python train.py --moe_layers=[0, 1, 2, 3, 4, 5, 6, 7, 8, 9, 10] --num_attention_heads=8 --rope_fraction=0.5 --qk_norm=false --init="uniform" --init_std_up=0.0226 --init_std_down=0.0 --doc_mask=true
Below are experts of layer 5 (counted from 0) of a mixture-of-experts language model. Rows are named router (the router's row for the expert), up (a neuron's input weights, with its number) and show model dimensions 128-191. Each number is 500 + 25 x the weight over its row's rms, rounded and kept within 0 to 999. Numbers have three digits each.
Before each expert's rows: a language model's description of what the expert responds to. This comes from a sample of Wikipedia text that the model never trained on.

# expert 6
It responds to: Name and title pieces. Capitalized name or title words and name fragments, often in award, film or song lists, such as Helen, Green, Golden, "The".
router:533559460500498494484507540493490510461548491501517503472555513521477453502477436508492520499481501479479530460472495540514496528518469502489490522460495482499476508512458476483551535490487492
up0:513540521481518450517487526505496472478508493504525538510490536533513517474486446487494469517474499499500559507501494484496508510548517504534526503470520559488486452513472504464488515474500490
up1:502474522520515502492491580514483531525548484502491508484510475505519483486492485447514508481493508440507503499516490526524517503481515554513470494481520490520520457506501504498483508474524481
up2:515549511454454465494500471489512535538520478469483444508533536478500446439495453478511549486500494467503533533470502497502469528469479511518500475516507523487489468509526494518504490528469467
up3:531479525505490498518485473497544570502491529545518508472483523481475499521513503504509480494522500445496500433463515511499524506528520450500562480531491518537465528460467504517536502542472510
up4:548513483512476495546499457533531515498480537511481522489522548507497487501517541535512548498479519486502500476453477535510467492527503477541548514489543412484463515519498498534506526517492545
up5:497481518473484436455488503504548507460473506488543514525473496521489501503460504500530465530497442535572538462512474466523523541500500469467509479466488483511518520496479464514474509526543538
up6:474499462472494536461490567473536491530516513495482512506534462478454487491478525529524485517476487531545500507470468516470481507484441560489487514541487474511462482450517490530478512519516505
up7:515513490529505464531531474500508495499533502536527484505521482481490491503512472466493434514482539502467479491500495529452493524517494456511503476517503484509546516536494521533539522529493510
up8:496513496504474521522508508550515535507554537485522500523504518551482537504509511507511504467508547535518492499502477486478528449545480509502505521507490492516510548477490454488537497513479450
up9:493530524490523533529528531538529510491495532445506463504507514478475498538431510449475506513533501535515472476475515507500513466503498475494470517457519491505500463524499501536494504498527508
up10:477475471495501510480489485515526486485472513533540521500522496524499487492504481510478487506502513482507471480482531537505449487560501493526531480507460436442512507517480509446542511533506475
up11:470519502478493501493479526519468494493524492440454510456516499527514483505524457489477533465521512470481499524537495488531511496548529482537528518527499515494507514452512544493537494518497478
up12:526505484487461480515485475486539549515519503483561468477553510481507496467524446528496496535482510479530478495479472506506523485498508525451559532507528492543493481519493506514498494495499454
up13:508514530503511519552478531488504521493478458461518513450466486503534483479498477516444512497548503474516499509474531487487534511457492515523493509517495488494544475467477487533504488476499475
up14:501517480464512466485485506496488521459464490490570506517518499532483466516521497501513520517517500491470504455505479506469529469452499533467509522519552522495533436510517537519465537516537494
up15:511549466497502487521522511518485486520492514489523475479502498484452518471482471521502543496533486461550480484424526482488507511523503488525499499523507529480500503441498533489531532487521538
up16:480550495469512502475534504528505507483481543494487497498499509521448508457516486528490483493516515448515518474473539458505519530522491476502495509509500519535519481471502507490512457520545496
up17:514458512515508483528519519525486503521509480471490538527539536491487465489510457498526494470541519542508528549523474497506476533539481508507556497515570511512500500532521507530485508473464473
up18:497460478459496526531496511511513484498493479479485452511480464527474465518518509483528503527478498535506482544499511541530494509522478520548535496533506480478497515520520492530526523536469452
up19:449485490485523528543463512550519504528494508508473493478508530475485540485509487489536495558483517524524535545517542524509485523517454499543503464503534490486529501506469499478521514494496492
up20:474528506513479498510485534478487522467476484488477502482489580512506497538486498462510519518530523477535535497493467516520489513492482466474574503473478488491487512479498526528470499536534510
up21:461503492455486538538469510512524500473509454504496538476477484491495502514472473474468516524495520486493476464493518500516467492517480511500502483521543459510517453485509470473489498535504441
up22:473492475480501475497458484556540491487522519468479495504514452483494505476493497542477530503507475498470497481513494500507524510518492463486471501523530497510501515510474485459514524496525494
up23:500501420540516519427519529510509515528455456533529495476555518439467465489522472527477529504484494496498491486471483524478562495474487472459484458504527505512482471540520498506510529503462513
up24:497491454525497447494468514510547497543505487515521559490475483536508474509485472505496518521502513498468488487463469488461555465500499467481461492510507526481527484485515478501483540514481520
up25:487497495506538469531502498553489475497488472539475475489560505502523483484498482533499497498493495457519493492496514533532508509509514474453534471501509480543511528507486487540492484501512490
up26:539494488490481501514485488504447489488487514500503437534489469526525490507455459448540457452540502489513500506490562534501465511549475478488484477514491484507530558476475513465521516515496488
up27:559490477509501522484518446482496552470494479485483483514506504555492521493476474508499501542519484498474510461494522491545484498493460431491518465510490509508461456549497520462539520518502490
up28:515503507493525503475482472539493520493508510513446502518473483516470503514500521534498468529496514510488521490469538459474474529517523483470472494503494529492505533495487464514477511529477464
up29:513543519532504477501515486488491518487449501500474488514504530515491479530526510446550446542505480509505525500480472499538552482545483504494497476448457450534547506517482517498476548490513511
up30:495509508450492465536493535499513496514459508531500519514541505543524510481512507490491507488524496470474501500522516530492473516501474493536496506509473513500497515542483480510480525520475478

# expert 3
It responds to: Mid-word fragments, function words. Word pieces inside longer words and common prepositions in expository prose, such as "ous" in Spouses, "port" in disproportionate, " in", " at".
router:491523458493534483496463484513534509547508493505511512486547504517483475527490508525479490495513510516529469486519515509536491496501453458458495478438513484540495482530487454475526491541490516
up0:504531474482454464518464482477516489502499542498520453457557498539516532520508515523471477502492526513512463513529492505518460489510491467504480526499492507509513472538470474465480492523505471
up1:518474455489526463508486520479469497502511437462475527544504479518495466522464467485471501488493512475518565537488500493483550504509471449460536513470513477486506483535465501521518499491495493
up2:476511473492462541476488492505521491513533497478529498474485483552472481528486478463471488454533535519514514503474432509489505524562455502506513479475470500529529570459499518529519525505484476
up3:504546470497495484493513517463475432536520504512496544481536499526523439509443465493452509485526548492526487467515491443498477503457494518521500486467538518519528501487483517475480483513506494
up4:517509457505543485492506470471512489478513472513486523525499527499462492512498449478486513548461494509511524534496449522492481478489472502441504490478545525492497505438458485485494527509424490
up5:513494451509454504472475528458518491523526472453445512511527475488424503520505467485494462538517465556463484472478469483505526535511518556469534515464487500526458502530495512500550503467522485
up6:525486526448490485514530468524541485518481493463520528492528472515478532578500544501462459523442498495543484499473494484483514508515522524498534491528531485490497507508442504549524492511510458
up7:454505539504525504514480454506528468446511511486494482508561512501543477467532455531516504500444504467495529521478463489521490462569463444509505496492499463510485487492523479516529458508511462
up8:479518492512510477513475508506500549492474499547520483498525500550450471515499479501486504517483488505500499512490478537463508498493524501485493485475517456563496486519467500494498489519530510
up9:508469460481483483472470520475532467496535478453507503522535523492495518443498518541503507481495523516519498482537525518460470476475495470478502495511464470484494528472496550499485490526493489
up10:486471527491502497490475469515495492462516538476469530518501527504509473503521513517498478522543478499505506492486528507474499513529508458474502528523496510520478495519483532463511471567534504
up11:493544502520490482454501494477554484508486512471508528511519539499438474502537523477514460519494485474493490498471484544438474459502491456486471500508517515532514473496489496529512502509510469
up12:564530531507480468487477528470502501504488510489484541526467481473496496563546508490465513539487485465498511519508467500529516489474522527493464525547527498477463462518487518496526543483444508
up13:493579489536491500490470469491500458507534540529489550470512534483481498483512463514494506495489488454507495486499490441468497485516471523526535490474503462464536515479449489518495498505499502
up14:522505476452511494469493474527490492491462469506500490527506533503477487508532490528484515546485524494512514502478497484502482468491528463540515503518520491508513504535511533501472471503509494
up15:501477498486486520507545515483490466491519441498508518542532482510499440509464483494533480513535455480497518520505542566531511533510522457518490476441473471541472492545515487500523487536491486
up16:460515500503548503506488498522532469523514464439518517503521544512478487533507468483468520512441524483526483493540493534526515479501499500480471474503461512527458497503479502489480481571500449
up17:538518503529500503532499471516498484525517523494501509493525478523505516515472503546468525509481499478515499511519462565449493532535519505482514543505504524516487517451488526498483484539477517
up18:512511480495497542510496546448525481496534489450490536455500472527506501470494466524493479509519486515505497506488503469492526492509526452483506502441529502492540463490462518541513510486501463
up19:478475478501498509516488531541469492512541535498481458544511491549524502477479513487517513493474543528536506528489505520498457475502505494499503486479528498472498500458485445481469507502463464
up20:505471456522485535534446524510509442488495492524505467479492493484444458510500481468512500543526529517520462482489499570529476515502476521495505492490474465539457514502478556536492519482525528
up21:508483506484506472501489482497502520526498505487484486490486476500524483482493478486475508518500477490510472454529523506523454490527514508528527521513489459503527487483474481479508485519527487
up22:493538492455551468486486529490539531524502508536497482476454516534477476476475493518498524500499526524525453529510460482495470491505460507494520472515481509488489492521444478474515512525497527
up23:490555488466533517466515534469500544517534550524509526498527494507495477483537554532502506478525524476500482506518473539498487485477498468492537457435552507573478517522471499504453484543487505
up24:511548454524551490502505482486501496481519466488490496490513511539515518521473477516503478421486491502512488524496451481512430454475529532501501438461491512486517503495485491472540537521482501
up25:475543508526515497474504494501524495470505463503525503503558514557521466486482499463487523486538506512504506519518503495462513480509475529492505500518546465543490509492511488446503476503499487
up26:488530501484535467462535544464497491492420498496471540460487564472480516496477522501507521500520501506503482527466504521518526512557489460455512467522483530519487512502460488467505482521477499
up27:498517484483466499479482485479501516524466534486472544491525503548472487537513476529505535482492549492498499504510507455524475525492516522519491474483503518483476535458493494499526483487512445
up28:490486498508532551559463472535500495506528513496438497516514496534454524458521501454469526498479503471477475467493528531496493470489530511501530464515483470482503505534494467476522454475527503
up29:493430491499518524509479485478483457484527502492474465490516493492516502487476498479503501521489492482544502483516506501525518502504484492527469493462495408518478509486493505491499502519521531
up30:492486500483525482483515515521487478496492478522480480438539498508480492489529476492515469490489488450530506516492492551540467489513508477474432479494500495536531497492503510484556506492528496

# expert 13
It responds to: Word-ending suffixes. Final suffixes of names, places and taxa before a comma, bracket or line break, such as -idae, -shire, -ium, -borough, -ation.
router:549512472541488529481465554499480511505503501481488514478508483560507479498483482521505517489497507459528512462483443502520530506493526487483506488486500477479498516462466483522492500525465521
up0:537511530481451511521488537524492474477474528496486553457532467486526531522478482481469487455484521494496510526530516501495517540510492492518475499477544468464501538467518522537497507473489517
up1:511464486519525525540493485495488507495470527503476522498482500490510473517515506498491480487553502478535509480487481507491479460547502546518490514510471518470494451476495521529496501548548482
up2:529514458499515494468499503552504496534523495511491534495479455470502482486490502539479542485507534459498546533516500468532469464500489534552518505516536535477519476520466479504489501500484472
up3:516488509510465505533486567498476501491489474442491508534522473542503480456546459495498497478478501472507489474462514518505515481513519505491482509518501507503511484530484478526484528450463532
up4:490442488523486506507518503518481491516461494477485487534526495521507509489520434525458483495511504493534506470526502467512482478503516506504536455522531531489526462501494537499491495486517471
up5:536530468530546471517471523506476499519517482515541535528527512469498470478510511485537518525478536505503490496469502501487537481500497492478506538515494511530488476529472467501516513511543499
up6:558503475490532480475532508475473552444510507470470498523505535478511472509457483516537492491479512487462522457484515540489541503486511511488496480534494467475508519515492448475507541454481525
up7:524524450503487523481517506454497450516513490476518533496537510521500484506478524525448510437471493515474479490485494470530475488493529501528487516518538495492509503454500443474506488521489493
up8:532466498484515526500523507495530483496481479495557489505475506510496513527471537470496525491505473451528521459468535515521510478500499476511511534483492503503486471503469527486514527480542473
up9:523530447542475532464494503521481530477465500507506498533503498508474504494450484490542508496507471504475523476490495523456500480490489490481490557466539471470467534518499502512503537484519518
up10:471516469520501523444556498464492494535491485493537536504495490475515529497500493495464518522462523533485480491496471498455487524472487518495464515504490504512478496473520499486439482475469519
up11:467519473498573514485444534500509502522494522484483503559494488491466512458488468524497516472418484512537524490511535483471537484537509526498527482491484508516539524523443471508533512506487497
up12:495535524491473526527514479491464465545489491541420496511511495510502464511462547506502462468466509518497503492506454502517463546535508503530488474494493453522524464496496519501483480536509507
up13:523475495504478454525534528479520509484510495506542480531456504427511505488510470527463484519506526508509470509474498484476512504475499461500525478489479548481491497476497483556527542534534502
up14:513468529505550481483531508481509494510457488457466510534503484482500515513476519502524474474515499515468541492497519512466522468515501500484491483502517451520476465527520483482563497461520506
up15:536493496481534476513475470504492469516525497502508498480466513496512491477463518468478523472514575516533508550524527481527482522465495515521502462501450483464489478488505508486460507535502485
up16:514510484516494458510536556504482470504546481488470504496510523515512487495476497495482527477532485464516516484521465473475468508486508486524489481499526549468485492499506460514553537591526493
up17:457484528512485481559504504522474479507536481540541460533525476492504477479519452504455492479520508439534508487515500487483516509467489495475475502488516513502530563492497505479461513532499480
up18:498501483476518510521509520497478518462481497446447484491490515538483495509486549523520531481461515503539478458522552536507547487493481487520473516519503444516506459498519467462515486484488542
up19:531525505530480530521463515516474497456512484452451476467475495529505484518478434479494462500479495471533472487466507473502505469487481506494487461474486450517514517501512511491500501473459526
up20:517505508523536453496542493444474485512517539476496506510526446544545487551470490485467494474495472483556524512510495509469490434469455475551508502516502514504465443481481464467499515494469496
up21:483550496468540500478458478538503468461457458513543487495536502540482505532488512481480532547501476488524473504465517552483563513499475542457520469495481476521478475497525512487457515508501495
up22:482475501461502454507504530499489496532494498497509506472472516536541495499499493506493504498503527507530510485479512482484504506530505493532553509497473490448501527522490485508510497486543455
up23:500511468526482542529510527506516437519501542484448503490528466500495478462522511536481468507499552523544496514524496458513457505485487537466497503454485536509483515506518490504524493499499552
up24:493500480521562474487544499544527478525539509504435512538532480503509520477513468533454490466507523509463488480535500503495518467519537523522497477496528511491463469536500472442534523472551523
up25:476474472508498504470510528502501495568526557515491528500491543549480531489495489518477515473490511494556534509515471483495483501503491515502473491512522508514524436482428460498469481520472443
up26:479543443496498489484481515489468521499496449516449530516455500505506526536500481502491486499475491469480534511502517508494512499485495540512506473501505509470521480509476510500494519470507517
up27:545522469457498525480503504503466439485501522513510504510507513476516473521491475495476514527486512503522549521498488525531467519510530483523511482508498484499490556455517511514523506531497523
up28:538494462512483458509505486502485472513497506507467491470479514519509514500475475488482494486492459464503462510483458509521514479501497429493500475500501435499547524476522474533548471542481539
up29:532514489489478458469476473507505500484509483478542531497531510534492494533502512447466545499512486466543483457520495484545534488484510560531528452500516519507485535467494460493495492500543508
up30:513526447535498508475535561471466485498510476495491460462490504485487474489490484494502521480490526534529501484500469537529555484476469484519516500476501512527467527505502512414510508512480526